{"n_layer": 9, "d_model": 256, "n_experts": 256, "experts_per_token": 8, "d_expert": 32, "d_shared_expert": 0, "activation": "swiglu", "moe_layers": [1, 3, 5, 7], "router_score": "softmax", "normalize_top_k": false, "routed_scale": 7.87, "balance_loss": 0.00804, "balance_bias": false, "init_std_router": 0.0192, "lr_router": 0.000293, "n_head": 4, "n_kv_head": 4, "head_dim": 64, "vocab_size": 2048, "norm": "rmsnorm", "norm_place": "out", "norm_eps": 1e-05, "positions": "rope", "rope_base": 10000.0, "rope_fraction": 0.5, "qk_norm": true, "attn_scale": 0.125, "tie_embeddings": false, "parallel_block": false, "init": "uniform", "init_std_qkv": 0.0402, "init_std_o": 0.00947, "init_std_up": 0.0402, "init_std_down": 0.00947, "optimizer": "muon", "lr": 0.00571, "lr_mult_o": 4.0, "beta1": 0.95, "lr_head": 0.00872, "grad_clip": 0.5, "warmup_steps": 50, "schedule": "wsd", "decay_fraction": 1.0, "decay_shape": "linear", "final_lr_fraction": 0.02, "batch_tokens": [32768, 65536, 131072], "seq_len": 512, "doc_mask": true, "train_tokens": 475900000, "steps": 7136, "dataset": "wikipedia_en"}
Below are experts of layer 5 (counted from 0) of a mixture-of-experts language model. Rows are named router (the router's row for the expert) and show model dimensions 0-255. Each number is 128 + 32 x the weight over its row's rms, rounded and kept within 0 to 255. Numbers have three digits each.
After each expert's rows: a language model's description of what the expert responds to. This comes from a sample of Wikipedia text that the model never trained on.

# expert 11
router:147167162120127090183131157142123154163116054101125144162157112182162085103167071121132145127091147055146111154047091104098148117134137179155099135152126148147141104120073138089105138102129165082119090110122084090145171063077130077144123154111107077138121063141068121125105066073077122140158120065078136114182148084160106157121107130129126147117212121153182132117110152116105168111144113151163172106116116142134140150090095141094117129090111135065162099045151154094080127143146188117108091103119113116145205154106115138181089111105142200063127171103090123148105138185134109120089119159132119169137149159136105119104157135149147130083111186121089160159073145176095125087147175122095149172102116142149196063134125117079161171123119102194131127136135130120116104181117076
Non-Latin bytes and symbols. Byte pieces of non-Latin scripts such as cuneiform, Greek and Hebrew, plus math superscripts, percent signs and table pipes.

# expert 63
router:131103080122162115117092110119149180152125149165106121095136148145144129168113121182120134195118186152095143145085153113168125148147159130087141160102145173173159151060087129149135122141060211134126139136139179089174154142125148114142118142130158134087176120096107135123111155152121145123085198122161111149147168170082058143138137152066135106145183121087073141199078146100106098124115082166100095103189159081113156144094116129153063155196139164140123101106179122131159093138127069130145157102111099094202078172096126159155087074103088082143044145117146134149085150170144118090135123128103072167143112168121183178140130093108130177189124087123068173161111128111160127144145127143134128078110119151119187183179153120093157155094136140157135180154125123107171188112171137
Space tokens. Standalone space tokens split off between words, usually after the, in or to, and as empty table cells.

# expert 32
router:087102201128127107152176138185150113126115093161131082120170098158136148126181144119174127117082086176107106154127161162190124172121114080166196139097087083117086153133126120091155073105165104109088153204157109137056168117092181131141149141175122141122086098125131142132057138129150103110133160107112179150138109143183131135135191081130121146113095131102108103173081100109161136164084053113086139080200136097092179125145134073141133075178088150129132118153080168096092146131172110126153117077122143147111130142056145122113167074153148150109071165081146075161103141188091140149170153186144118188124168105165107162108141101149173125176086153100116094151104099153101178152124126120144088134113133163126116096152166143088124149176138100099115076124154167205159164116119128
Word-initial consonant clusters. Opening pieces of lowercase words like app, imp, sp, b, f, ch, as in approaches, application, imply, batteries.

# expert 58
router:123104147118126102149167097111099143069120128081159132147206170142114159117151139091063172107127110117118129107191090111190109134141103138107151089095063173133098159096143115155149155103112164111095124155192104095088178120124091133153141151151074073143097112120169129064167090116084161148037126132171198117134069151166180156058126143139142069106078116123170159137061175165133122130121126139141092128151101131050111142178117095138153067180116103134147134119132133120072110133158098096089161094121154153168151181136148147167126118215164149159157132124080142114149114131099103118146137168145102084089109113168131143129083111184136099150144182086105097106166110150140075132092152103176036159129144127162097125165125151103161064124126117092086115165144133182169119151149101
Compass directions. Compass words and size or extent adjectives in geography: North-Hatley, south-western, north-east Iran, high, large, near.

# expert 27
router:142117161092136139071139147155111087114111078050158095142091120118189135121150130078151150095160144155155129120178163155065130149140131125188163143117186122134152141156133094096106091103161134149070104125094149109088105099160092109114176108108134226119140148144198134109103127129131111119099139159133084176112149093135102148165143072110119144130190123078089146164137119144129167041140155124084184117138100159192088132124135101085125172126085132158129082111070142068139092148086139142067138121097108195150162113079145201148107082056103189164101110110141118167108152148194105149132075136136091121166175147116139140132092169117118162182168092083163096177127084144122151110169124137122161120191175096164145091157120113162199105095130118103098125122081138110169169128113089
ar and r pieces. Word-internal ar and r pieces and words beginning Mar or Bar, such as Scarlet, embarked, Practitioners, Irish, generated.

# expert 0
router:152153121132089135135162142094125127144143100094072142131133128181115087143106157121076121151137174173180190101113109141081184199169152181154172098121123098168064091136162090133150130142078101160140169072128175124176103186162134116173126115101130123125152128161120108154132106170164117091150168073120106169115110104165146118173132201155088076164150159156093124125128142171076125178138170136082087133108195140122136116142090131095135155140122159166155099204165134182067068129125162104123094086096096074104159159087147110072136148134141136053094087135132072109157124114178127114112150131098087183146154128036144172097158145121114137118109128170149162116156185072128138165060143156117115088121166102121102168154090144098155103171163141081123111185173111152157120100108131
Past-tense verb endings. Past-tense and participle endings like -ed, -ing, -ified, plus whole verbs used, held, began, published, usually before to, by or in.

# expert 56
router:135105108098164103188146213159118149082065163064134060157100104144101118101171117080083152123081070149164129146143152132151141124089082107089184098113110154149146132097130077172194110106133107127084078129129113150177092175104079128169136114140112138129054161162120160141133110111087097166130120130123044129162184149128112124080177134138148137089098123124153138156104115188160117125093110146165097137116123137108097136137160138117122104076086109165076119106109157119076080127125140110077122062138117142191162162135157166135109131122114162134146147169123162132107121172174107124193156142136064121148146147072105152198075150143187093102157100117135178108127128150130101138075076167120085129147083182179136149150116129091158037129084111098094186172161146134076122079117112
Numbers and quantifiers. Number words and quantifiers after articles or prepositions, such as two, one, all, many, plus high in high school or Highway.

# expert 57
router:145116127067031182146114064136117145119092136113150090109145086126139120122109112142127145115088065097109090185074089163085144145048107148151122147136112153157101113089149090114176147174181123113092144094090177147055109067174116118146145205187164137155144110071155074204130127127079122113099097102125141092140127147137148125153115153153145158086190132070116101182082066175109176118041117115128174112140104084139189154101125141134179132160136131110105131110111096122126145093106173164099061139130099126153154142158134091180108123109174090127113175071116078138136100149159143123146139170163159115109127150112162152170145144136115096099158074093104158129189095084144073092133142100116140130166183171148165139112106092109117146116153086145116143121081166178129078110124114
Digits in numbers. Digits in statistics, scores, coordinates and ISBNs, particularly the leading 9 of 978 ISBNs, plus degree and minute symbols.

# expert 25
router:090119168124082150123103141175093137173164075108150166071128141145141096152130166142123181165178086122151118081111142180116093109058120114178110154120071110158141107108148113116101136076130138147117168125089154125108138131148116137103165120165126143174127199114126178095141123159147132172142147130135094111174091126117164131129112108136105135141124167139147146103096130086155138132169105175157154126179115160143110098092139179167093082175172154164091098171086125117070154053169141168125106149155143092126100189169109151069133195130111116077163071119122149153125119175101103189105139121150178107112140122148123159127180147169210142152141166056184166087119160153125122163148123052144167176148150122114147101130115111078192189119130108109062080167106040097170083134131189
Copula verbs and adverb endings. Forms of be (was, is, were, been, became) after a subject noun or it/which, plus adverb endings -ly and However.

# expert 24
router:114105167100091128116124125057114126146157136073073221177122090149192174104094155125168161144170103077186130180131177117159078079139133167152155184149151103088145116098109147170174160184167160121141096118066092132049119099163101141109156176103108193122122149123209132152124146114105150116115167132134123094133165104126164106074175147093079109079123157148096071080107108164064145090062140136113135112108143118192128130131163128114183094123118106095085095065127147168120150165090149158107150119105153170188157133182148156178174114119113079113101146116079097139145097160105167120164179166093101179103134129165115103154129080118124120073123104160142086101128129140125133115113111125125090138127094148064142129058080101114118146108153106098116108149111139146131061090103128
Digits in dates, times. Two-digit numbers in dates, times and UTC offsets such as 07, 01, 16, plus closing parentheses and table separators.

# expert 49
router:115188109170176108122068101126078139101132092077136103162142168074191135143154093131154158175050092225077080142205148157086123182104139109109166128110130143111118092166068115129071101123133141145135123095117064133099174139141152153183139090145134191140169125141138100072120138136126159098184080137096107177170133126135131144097093165151096093097159075110112152140123142189154064102117137152095101068111182083169122150122117091078129147167123124088152182109136152118104157185108103083159127114143162104121147114097106097136113165098175123105123110100115104141148127145154157116077184180102173182126099153116115108116155135088122139149153086160163107146111095190081178119112149157072115170159121107175135092100097194143077140111100085142133093156171150140124100124090169
Foreign name consonant clusters. Inner consonant pieces like ich, sh, j, ch in Thai, Arabic, Turkish and other foreign names, e.g. Chaichana, Sajur, Halifax, Cabuk.

# expert 51
router:149201143067063107137140198142097086193112187116105094190102105154135141111101144124195127127102150135154117076165183166183110145096117091120115176096164091162139070149166136199080078106159100159148133151223166149110116109136118135140159104060159117089122116114154171098078151080163136140088122103145126105071154091154069119154122102147156123169073116132124138115144070085147122105078101136084138108090102143143161080116190087123146121107143113117100053153111088120127105112132162123173168105119163176165138173105061149084164151169155081132125132122101139114133133097149144099144111095138091168097053144121145133124143110122161124172103170093080135142123152118176079113170087174116108106169120129132171165053101149083133118179121148135160109117115084172147108110115143
Table cell separators. Pipe characters that separate cells in wiki tables, especially after header words like Year or Result, plus dashes and section markers.

# expert 16
router:077105109133126130182162137167176144157127118138173085091133104135164066133148192126121110180153127134147136107143145167164132116130103139118122141121146135080161155130144136101085103095190094165131160145197063153124106104189107141185167170127151178086153069094205050110153134094096123105108112120187149124084172091192118133132182116147148110138193140075106109167129149174130221065159154103138147099136066170121116121108113146123188168161143095153133119090094167140187113157104121152138118176150182131145168141085164180150068106092123172123130149063106160092131098191127132185146089099154172145143128118156103122110136094080145148122148140101138110151091126145132156160102152091169107164135158090107170101125126125111127127100105099201155114126087162080131156075111197
Accented name fragments. Word pieces inside foreign or accented names and codes, often after B, C or M: ö, ø, ü, Bal-zac, Mil-waukee, Bgee.

# expert 42
router:187116166125124154159053141149140090151121205115185109119200142165095100130149079076114133135185153139148128129105094185102121118131124165143181134149115163038143118162165113189099147082134101116118123137095123081157149182142085175158121122155163130121127095176134103096141112166128128164103068133127079056099114111096169173097108091102148143169086132164093108179081126112091103179133102143162111115102126132134115145121063116192094077118129092115110123112129179126211131088091115074122110143120166103110110156121079132096109102177086096110160085158132110163101068195126155122153141129161157157137126117125161113110122151085100145079114167188148150161111141080182126090069041098170176099165117103098150127096142146122076163109106119195120120190107116128100121100135112
Coordinating conjunctions and commas. Conjunctions and, or, &, but, and list commas or semicolons joining adjectives, nouns or clauses, e.g. chemical and, formal or.

# expert 20
router:122157161125103137191183144115122130105184062087134094163153159103132134129111139160122076153103120173141087170091159157216081123153132108167140178133146180131162128155115109175167100148113166143117158158132104145142164097083154163112132169188078197093134081168096071093122129167130136137179151106136124165129066135172105119063145124164077126105076116076174161149093121128134094090148143100127065090188157109125109150173142171165109149124097117152129092136128173087179120140114171160144149142100138168144126112097118176125123145125193107110147167122156177118159060099101146164124153159119190158149119176130141145127127148159076074143087147121074097132091095147094142095090199130143179172138098116126136122077089157095077123133120149179121168120125166113127052177076182
Mid-word name fragments. Fragments after a word's first letter or prefix, often ff, such as effecta, Deccan, Herzliya, Emergency, plus country names like Australia.

# expert 22
router:108135090119154165149134093132061043158161100104173119154160077095151121139112063082156112171074106123106162161091181123106127137169095114179141118075125131112126125112082135154113086092173105184140161097077135122145113150117160094116151170174063131163082082142165120112143160100138162089193139117098081095159130151191123181115106123128144164124132122112150113148128095131170118119158113110169174163088116155153182166124120074082114120081133111173140149118117123123152152098164105143171145148122085162104129097118092157187059122105139109116157104131117075104160154099107138160124104190121162076115136151118152060054070154095052162111122122130184199076098126101132125141121091179121094186163084130115118119123143133135157083147095118099119184074088127191195071125138148
Letter z and capitals. The letter z inside transliterated names (Paparizou, Catanzaro, Alcatraz), plus capitals R, L, W starting words, and chess moves like Rd4.

# expert 62
router:160151104120111177149152108166182097145136047093135144131155184160093134113110132093134118171137133181103115144090152161145140177148120178190158099139116128161072138132092123086169078127110093091091055144132119105184148140116151097068123178121123097157212155087111093117140128112168089131120172055162180109138119174131153119128188109151136088133124091156147169087137145155072184170128081116118146051135099122187133137090105159109122147116108131109060100155130118142115109126153146087095124109144168181141167141139107096138183132139137167139131125106126160167104173146182109097147054069149175130096179151128112094085064130166151095085086131195058116153153149142096133123132136096168140146187141142126139142136114101130161114121132146114094136118028070153071162119170166
Two-letter word openings. Opening pieces like A, No, La, Fa, lo, pa at word starts, as in Fault, Factory, lore, normal, paintings.

# expert 33
router:142117193105144100119116166139128126082160063176078082196172128135138129171120097100110084078089109178126132106143137112086159153123074120122189157139086101178059153158119144163165142125136107137168144165079094118145065137083143149113136146157094091108095084103113145117109132181100122095144101114142127139113113164180087133173168114136099099124083194158120109170100127092152071108128091176083158097120144182187113143163153120169128143118093141165129125169115089107220154167111114094185176109133127146152094081065160120141132121182124113110117146046112140110092102137111112113126107159176091113115099129168139214110150173140177161102163129133143068103111147160067172073123139125099144149147079083125100093128119075099178126159104122110147126102165154117162041135087110
Name-internal ch/gh pieces. Middle pieces of personal and place names, especially ch and gh, such as Todorchev, Rothschild, Lamborghini, Hyderabad, plus common first names like John.

# expert 36
router:183125140190114193057147138148071127141142134064174115183149150117180114085086087134119141152144145124159095134142185076146145103162123085139086138130131105092083134106082178075153140151123124119115189144070117165128148142122147089146157095149089149090170170090139111121130160121126149143183162145096151173096119083145134106117092173087165180148048064104112087124110101089152101133138161119154126093067143046195155151147148139100193121141112126124180143121097176083157083100074146124132113089102141142128180124164143090110146104066067143097090165103114117134102142114186166161126130177123125169148077108149159137130099130127084164133144130152166105098115142080183133089161171141117163138148123130132110106150099173148139168131134116167063045104097073065109110167135158
Man and name fragments. Name-start pieces like Man, For, Mar, man, ci, mostly in proper names within tables and lists, e.g. Manganiello, Mannequin, Forlì.

# expert 2
router:099106083069113136201132146151101196097090106095136088116167125115154123110157174104136079134082120102135114104128153133114108132118158162091125170079125135130177180181098107071131092111187122075175156103171126140075122145099094074108131128179121124144150121172166117116129131103103081135148160101093104192114120151144125159154091127088098135131122124119116181084106168153187124107189159076080098106123187095104069069152096152120106104172120118127108111097102157168120139115165141171124110104114137109067124129120202139121098117129120143146108170156191082107137150081116165094211064165144107135127095053146163159110141146204122116065106062119067062109075140175058168074096163129168123130156109182115155097113091141141129097111105117161117148123102134136149160118112165
Initial capital consonant pieces. Word-opening consonant pieces, mostly capitals, in names and places such as St Giles, Hertha BSC, Kilcolgan, Kodanchery.

# expert 38
router:134129156136094099135199065127104120127111117090165114168154113119196128095091194137092085103137126126171119056186176137183136115102140125153131075133170116141121173090153124081155108146155139132067128176116159143101167181112076152137155122112123116118112121167152068089143071147187146156106102138059121210063098188188091160082118138157117124148163117096112174144102167181075131144131105125117180124116143161182114127162116079132146137098133083143080162093096172152075126141167112159166149104146169144143172122136145104100050133107078104088107125129152132143191156167106154128137119149094171111178131160079168089126115131117129071102134113169087123074166126167142111169104189104118177085166092142087199106091101141121135104124078121173107123105140156114176148126118157
Vowel pieces in names. Vowel or accented pieces after an initial consonant in personal names, such as Gérard, Géry, Glover, Filippo, plus er and en.

# expert 37
router:148095096087194088170124137090113138107111142083164114153094118133130154106130152103124122098172070161110129142136110115147137129164108168121151120166089162167181115122175070170205128096145121131100133150205101142145101121161126164153167111141107088123069075169159168086071110128136102167152096147127113142104099074176181123074118124176070060116146101108178104144058116129118172112099166095105171164149107092074124175141117057082141105072084163125158133138170208084117143121141140118199117145125069127149160130153140094173100068099155104155130182145064090098125151191044118151131111140129116168109107150193172077144145145177125161105158121121176107099150104143108120103127155130180141121177089112155119123142145143114087148122099127059132159147116106168111137109146083
Th and w pieces. Word pieces th and w inside words and ordinals, e.g. 20th, Saskatchewan, Thorp, Mawgan, plus West, North, third.

# expert 28
router:125136124173128140132137078118117149102125151113121109108151136083078155060119174096185130082076167164142135159128144146098079148122102055167144103158164066165105145149188101168117110116197106194125144133150112114121172085134146154061140101124135103136119130186183105106183117140143184132163150181141173163102128107150096146112117181186167187099144149100173150120096136089125106086142095121155186129070173137105100133162157122201090155131094106130094074155126155123141124078085131143110174107097118192129113152119161079155124087146137142123116199090093154090149178191162147153176136083130149130140200112204148111120102159091121125093109134144120086144121093139167098101107162133149161127183171123119065113151162166101160098053146123124153143127092127065108165184106118
The letter l. Pieces containing l mid-word, especially l, el, ol, ter: del Potro, Apeldoorn, establishment, Taylor, Phelps.

# expert 61
router:092101120114101163114072162171143193137109145175141066166185091099138089115103083112069145160148184107171138146064139095129074130077102081149139128131118131181125152152109105103195163131130112120156122155174212158177124135109092105129093102181139162127122183125125096171098089150154130114129136118217080131147152186171111126061181124163118102102184095083139120082096129072140073098128048108157150119105161155152160143121126099107125112089064110150100114110094104126159099118171141138066128107093115188156177144067139151117134153144157127149135163107108160168101156147139117121135120103103102063100166156197118152075084131121168108114143111165104154122137184214117090140093098127147183117170132112145141140111148165132116104153127147137190178101089142112122084084137129
Pieces after in. Word pieces following the prefix in or In, especially ha in uninhabited, plus ha, hi, No, Ha in Japanese or Indian names.

# expert 52
router:140095110114074081139169087151115149121082093115147096117157140115161140100104150129095067088098126129109131137061144172112136092094088120099178154121161119099150056173202051097140155099148109125095162082173110154104115103172142164148129183151146154164093150106136113133156190182151144165131131198158193147138064144181084126159128144128112158108126121113127161144134061138117088124071135169119111146140113127133099159155096103118151115148115096109125114100128106163063073147150087097135078180098161095069124165153083163141131095104091082128129200173168130097135128167088128145132160141132091139129174144164042118070098086107094152135132119086155133090100157158119117153065167105152084172118105116119143140073150106163162135119231101068102146083152166143138088148113134
Capital-letter initials. Single capital letters starting names, initials and acronyms, often after a line break, period or parenthesis: K.S., A.J., U.S., UDC.

# expert 54
router:145112134173181114116142110118109091134115166138181114111161083113173122150088179124072119118146110154162135111099169179136145120161143147102197103096142162164182198120118158087109071153135182142171149119109114151145110099161086154177157171142199138120127115202165050082141123116123162118077145135066075137076132152120137111120102137165141145166195127098072123123084105135122121152136158114117153174097156145103114103094106046104163133138145099172120106180142166112089127178134078086145157049151191190144147141175068152084067124078139122092099110109107096106142118139139111121090092122099060161111103117077137104167140159087162119099163106113084139092116139114127104115131164057130105106147083054131168081099163109132092140124081116163086168124087130174135127126131170
Hyphens after letters. Hyphens after single capitals in codes and names like G-Eazy, A-6E, CH-47F, plus table bars and spaces.

# expert 39
router:162115160113120148156088173166172141166080119156162104107205110110142107120177094090093116145122116090157089149090109153085111108096120117191168097148113160089154156163108113155110160104180134185147179163164139141132147182092071105121143116169178113133088088108123099127070107143169076147108158108155124094139080112123171182116121095159132190141095060112063138122090107145074104150079043085158090122085101156130168121150062088142046133137118141127100094080148062072144135102125114097086095122061129099098091152163144148112100076150119156123141124139119084125113124134098130129123134157195175149101136113132158104101136148097139113105086128163171100164089190144148112123103113144171188152140097134117153108081116147125122121066079110189178128149127169085069154084151163
Coordinating conjunctions. Conjunctions and, or, but and ampersands joining items in running text, like two or four, one or both, plus some f/B-initial pieces.

# expert 3
router:150108050101183116157122080109131160147080139129190107124092144104160140138137151096068128131116135082083117083106137103155130077176093105067081100057158126128196134111130095175132117133146154149146155128152086113090163089112155136146136153121179140080114149127157045088102149081109105179160157105106137127102104143145173123080126166128117113164179114051142095087102123122168189076141128076109110161132094161153085119107109114189185189097128098113158138104093105107118131157150065134141139093170127157196174174141128114153121123047151106115198152097144116120135125115102167103105114127120146124124121083122112137138159098116123109142181152109110166099143112170160092113100153152166088161110109111207071097108176173055113075063128085152114168188129118169141075115133129
Place-name word pieces. Pieces of British and other place names, such as Hull, Hampshire and Golden Gates, plus compass and colour words like West, South, Black.

# expert 45
router:080127176144126147119110177161153140198151116046098160097111126199113056200161140173128145118090093123168117118115172182120102117089106167146121127086102130093097149153153085161136152083069149136125165145111104131141130116121135187048137108140166114144143103119151165107123113157128097121172100155134066104156152098099127151109102092152107125172095177137121153066122071062152175139110092161145166175141109186109074128127132181170101127105174144102178117142168135099078128045159103121114084125137165134117107129128142081104114139116115126092146129107128198137118070088121091064146134125132123101140126134063121125169177117228149087149184165063193131144081118113099121150092112134135127153079126134167147102150138117072159164136174144123073152177101139101122102101153172
Verbs and -ly adverbs. Copulas and auxiliaries such as was, is, been, became, and -ly endings of adverbs like periodically, widely, traditionally.

# expert 13
router:073105100181083140133108159164166184117160114110078089158127105190153143138121108104122165158111106127074102160141154120083146150102153098135182148098079123177125127145083171109123156102128125161100123131092108142201110112142114151186120054162066166131165096126168094108087129149130184072116077118098130160128154125175138154078111085112079145112140056147109159072121104153173089125069124084150155110092142136152098163073080122066136121104091166090107095157118131126182109121113118145160112131071128118119161102105104124150189138082173158119110098148160078143134134173133101146132197080124074118130157151153061107090092162183178119113179080119069147126161141197108067144170101158087168140188137116112131105109090118126119115168153083124146118102126149153067092102169172
Japanese and Asian name onsets. Capitalized first syllables of Japanese and other Asian or foreign names, e.g. Ka in Kami-Suwa, Ku in Kuro-gumi, Mo.

# expert 35
router:111111071154172139081086121100167184148114177131092124104147093153140106190150137178117101152111139146088153134083119110130124153142175078125063144116142180153109146103148111125127087104083218049171152117124167090150134116139182121131129122131127128136142107125062123095136141156110139079098174118155134122070170131101109135105134131078136118131147118111113110198054088097091106165144065184099095119189162060106126153122112153112125160199151161136133121121158145174156094131059060081186160112088111096133063152089165149118138080150147086140080151123174154156103106158160117068094181114116101159108128157078123128106078115100117136185133119135081172197092129105163092123107133176122121060082086153074182165153157131083126148135121126150096164112109128114123150141155164
Space tokens. Bare space tokens between words, often after names or nouns before the next word, plus opening double quotes.

# expert 15
router:073131120174079207175134075161140155082153119182172064091192067109078178138182116090129113150130147082136116190121155134160105144152084099129137170104174175117182076131111104101047163147145128137094115161137102119103087145108126124130160114131139162126117116115163119135156142130200100131095173165128109181143131148076146112142186073076070203154132105063128172091072169125132109124139137148123137116162103147081122122164119130112135134110079120157187123194098145117163131129156086107144097092101114136177131171108054151194100086096158158125115176143150142102148138101092143092092097073076132153168180091088105075128097128146095106130111139086102172101169087164086139102127154127161132154069108142107131150087149110103139174105148093128168124162134156105092120118171124
Word-initial s/re pieces. Early word pieces such as s after E, re, Re, dis and trans, often in foreign names and taxonomy, like Estonian, Espírito, redesigned.

# expert 41
router:128125084115108190046109105125198106152105139090074106076165135113140118100084090098055065116131168126098164130081097163143156172150160064124170079144124157187117104143081115073110077146108126147146093111119166158214135118115143142119129079172092136171185145175095145094121118098165132167084094136129164133056141116151125142155087122110118094083088139189184167085115150102133126058099090110136144108071140129107079135091106128083138131086138134056176101124126109047120173123067133128161160131102119138138158173097113104138157134151160116170127098110124163095126163108139138156108106097082060089166181160164113120108061125153091126116166155145089104147079096166097148133121107139167100123124102069106108123104162157158136155086103101101088138148122085084102095136116117
Apostrophes and sentence openers. Possessive apostrophes in titles like Where's, closing quotes, and sentence-initial I, It, You, often in music and TV text.

# expert 34
router:117084129085096177147112094104103098188144080098150082076144113117122149175121137088146126171155095086110105162114130125204182089082148111156085105107140148120126105138121110094151134194155172122122121104158162121120120075166094167145147134112187110112107129132159173135177165102186146172042109146181168078162110189152119093166109078133086141161153097144133167103151120111180198099074121094140155097233116112162171117073117181127136150167107130123153091130090160135140138164163107148136067151147148127136094134196064158181119182123114131126141157119137115154100211145152120170120089147087111171126151143100105122116146057108122118122103117118159114104148111102172160188140191122110117186088139103143121189129158133111159177120154148126138099185148156181185142116120127
Starts of lines. Line breaks and the first capital of a line in lists, infobox fields and headings, such as Member:, MedlinePlus, Population, Studio albums.

# expert 1
router:192134072135110135115182061150136089160169131172119213192153150082193163088075157149111111098120137104195149134116144132113074102117144136115109143170167155114078135078168167189099117161090125144100107136149051158140165107080100096164110213157150118099174085116166110105150118080145120097163146086085135114162138107111186138126190126095193096157147143146113147172078120153117148105085160132062087086109153155121111161146179180110149099137176083144106145092139102172087129140093134107086188099162132130119172147140091169110150103104106108129137106110104136139094133092166129116144183181115098110115132145149186138101101132143117153145092176139093088142084093134105133101151114094116161119139166067094084104115130078088064123075121146100083144103073138134110081164140123
Sports scores and numbers. Digits and numbers in sports results, years and tables, e.g. scores after dashes (–1, –0), U-17, League, Cup, Championship.

# expert 44
router:093111122150126135077096091096158107140136132130090129083164083100168141121144071107147129160127102115101163107144115137151129114182104136153148126192127079119127104122073105080135136069155146147153171092133116195134160158088161179186132128144104133159108063200099117141109116066146174054150109184065091195080048094138081106083124152090167137147157116120177149095056116064106121151173097154098118161103059121120085155159127111127137102122156118164088165152112188123108101087048163176090135130112133116118161083151177175115156087136102169150120183155161065137156106132110164146161175096098071116130155154135145156120098136084125123143082114166163066090141121162121130103119118150130128096084102093168168112120166072130113145071104092126130103116136094093167097112113135
Periods and sentence ends. Full stops ending sentences or abbreviations and decimal points, such as St., R. B., 10.4, plus ). and ? and !.

# expert 59
router:138110150135179150110105140185129131058130120107141094205128087073157096123110153115100128129092109134071095090126153135140171120139202073145068085076142087169141106109116161143128151139150088147104112119131109148099080199134134085101149109081144095148136184072096173113189153093169163099173155172164138137141137136128136155133081116172100081116106164141081133117148143140106114145166131170151146103094122163174105129118139096171139161105120134187108138166095149087098065123165114093134169113093077138159148137127077141174129095157120183088171124161100155111121161126162136127140076120091150120141186147138122177146070124081092119123191079058172169090121098124136139028101114135151161069107142115107157123176162139080146160155102087136159171083073057100099102169099109
The piece le and adjectives. Mid-word le pieces, as in Caer-le-on, ce-le-brate, imp-le-mentation, plus nationality words like American, English, German.

# expert 21
router:118134151096174135189132109087190139137115139147124143072123106115152151149169168087129050177138185137146150143137096081110060104146143189132169148092107121114124070107084156081163082110142105087094169156169097135173078092148120213118144120127166083127119103172165186120129155108085161080146114117087087154098153143133126204137150115126172151095135080143107078140103174145166130078136086106062132125117164125120150100151119157117143160142087079194099087093139102091115130184141092084120178153123189174117138085123146135157089123104121205095107137093102131091146166156099118137125113148112090178078148126174144091093130160112031148110143143144139077103104142114098115110143148110189112116162106108106135117109185068097115099089133079175093132148085072138154140163109113
B and D pieces. The letters b, d, B, D inside or starting names and words, such as Balbir, Birbhum, Dalí, Dundas, Plovdiv, middle.

# expert 30
router:146212106105189156165133157152133122109168109073199120175140102136145065127131142154158156140078181104079076191197114114153120115097138125101123133118156115105172151104140138104129137084083167083095110053133116154156099157126161157122132103140157124149101148171143122143121145183141151108116099125131112141086163088097141074123159137153120122099125145148143145114139069112131121110116153163131156152111090069143128056152139110166134137140122141098190130171087152130182182095084141157193106130102129041141117130168111174137142132178159121171068127118119147096149097111102160074171197120114128137105144061164107098103107077176053098098120117153157163106128151115167105135120130082101146107067074098130186087099052130167146162126149139127106060138192061153131085087110107
Taxonomic name pieces. Word pieces inside Latin taxon names in species and family lists, like -aceae, -idae, -um, and words like Species, American.

# expert 55
router:163162126135103145087128105131107173117166061097124104124167158190132146127147101131088105135166074113118132168159136077085102161150103141198171195115111089185138161157087074115147175119167119116122143147122139112145118112098110140106140119101131107074118051134127124127164161168112139169172103156144098133148155117150072085166136126152079060059091119134159095130110190055138120087156118113129206127135045124150172106135114064120125105120172120176073121067158104136160134164076102100107122136077152154138154144119150141125205117114111111170176140058126142099121083078113117173173150190072091149081159146093141152090165139123132111107122126143176091103090108135135182152156130143105190111123087176127143111114099107145114079193129121086089088137115109169099141191113094
An and am syllables. Pieces an, am, han, ham inside words and names, e.g. Assam, Samuthirakani, pregnancy, Orleans, plus common first names John, William, San.

# expert 40
router:152117118089129072075114172133102087142067146089124105101099145140068101159150100122118128164116162081116150121158166097117134162176083169170121136110106081100082171174102114093104083110102158158115133115152186134080098091136120076134081151075146165141158112138077095126161095167123035148083187181193103075180037106141151079100083181115119123112105126168107135108170140168090150120158147101171134137138172125070130076144121131134142137137158103086103119134132142129110139151164142130069163112139118052132163149179117157126121108136143163130156093144126078098117120125149099168140096146149079102172117162132079064119155131125115141106076118109048170151113102138116171097070098137117190132180118109114130095061168095099129162172146120124146141096173058111101092104078146
Prepositions after verbs. Prepositions, mostly to, right after a verb or participle in narrative: withdrew to, returned to, heading towards, into, from, between.

# expert 8
router:201116138137157103121118144095066116106110056166183197130132104157123135141084159140147163138081122112085105193158129133211141098141160110127121163078142129166115129096100120149169155169103192123137125096100146139130131093122119172132106143102150158125132091129160125195111111182154146178067145093165160127121191103087067154170132101139089170172123093133070149133123132180115150144105114111125134120215139187159180090093149199185136090182114152159127104119126137096111164126171164118096103110144097079146074101176138165133120121079077091105148185125125094187165153146103156120164166107118123088119041141132135122142124140129125076104084115141137166088133099088175114148152154104104120113123121065093184177133126168134164120107114116138134151201124111152181213117119151
Infobox field names. Field-name words in infobox lists just before a colon, such as Nearest city, Capacity, In office, Postal Code, Born.

# expert 4
router:180110061119133165079052135080126053091159085103127098139066176075103147154149097131067127176094108151145121153178142102136102153104133130114166104129134091124056099106157115180133161138134100081095106050132113133128121151136076154129140128099121105135139147115157175102097159166160188128134132188108107128074124120164070171050101088144156134169078056100129174133146151145160163107138166132102121105145069048099100191113163135191181146131117098105137100160096217135142116092120147144161134099116133094176134077150122183156153099091136111101114127159121125131167176110126136120066147120144114080123132133112116117118137115095153107103127093128184134087108109041100152147128124095120121159068100170107124104135135108144189093118104120103053126147180167144135080125091115
Mid-word name fragments. Short letter pieces inside proper names, mostly after y or ri, as in Ky-on, Sy-dney, Geor-gia, Com-illa.

# expert 12
router:118127162141164153093106088114147123148123178117115111179151188164043107152144202161127111071156110141164142075148148167111078112086165140104069130138148086124116098147168128176099096088147181120194111105092160115147112156124131179118123121133141124167130110152158142158161175156153121082163113086063093112189161092096087148078140119124181102183108157159129128144139090140170114121077159184105117116129164107130106152125144131103183143095189109115169189118174200118146084106175141115135103127087141123126082155194155097127138106162123128164162122130143125167137104093119089108117168108198129149165066080134157122137107118145100132193182162134119167211148169151172127088140100122140086098093115108156118075130151149141028184136139139138078151115106117182104079087122142
Separators after names. Comma, dash or table bar right after a person's name in lists, plus copulas and ordinals like was, became, first, last.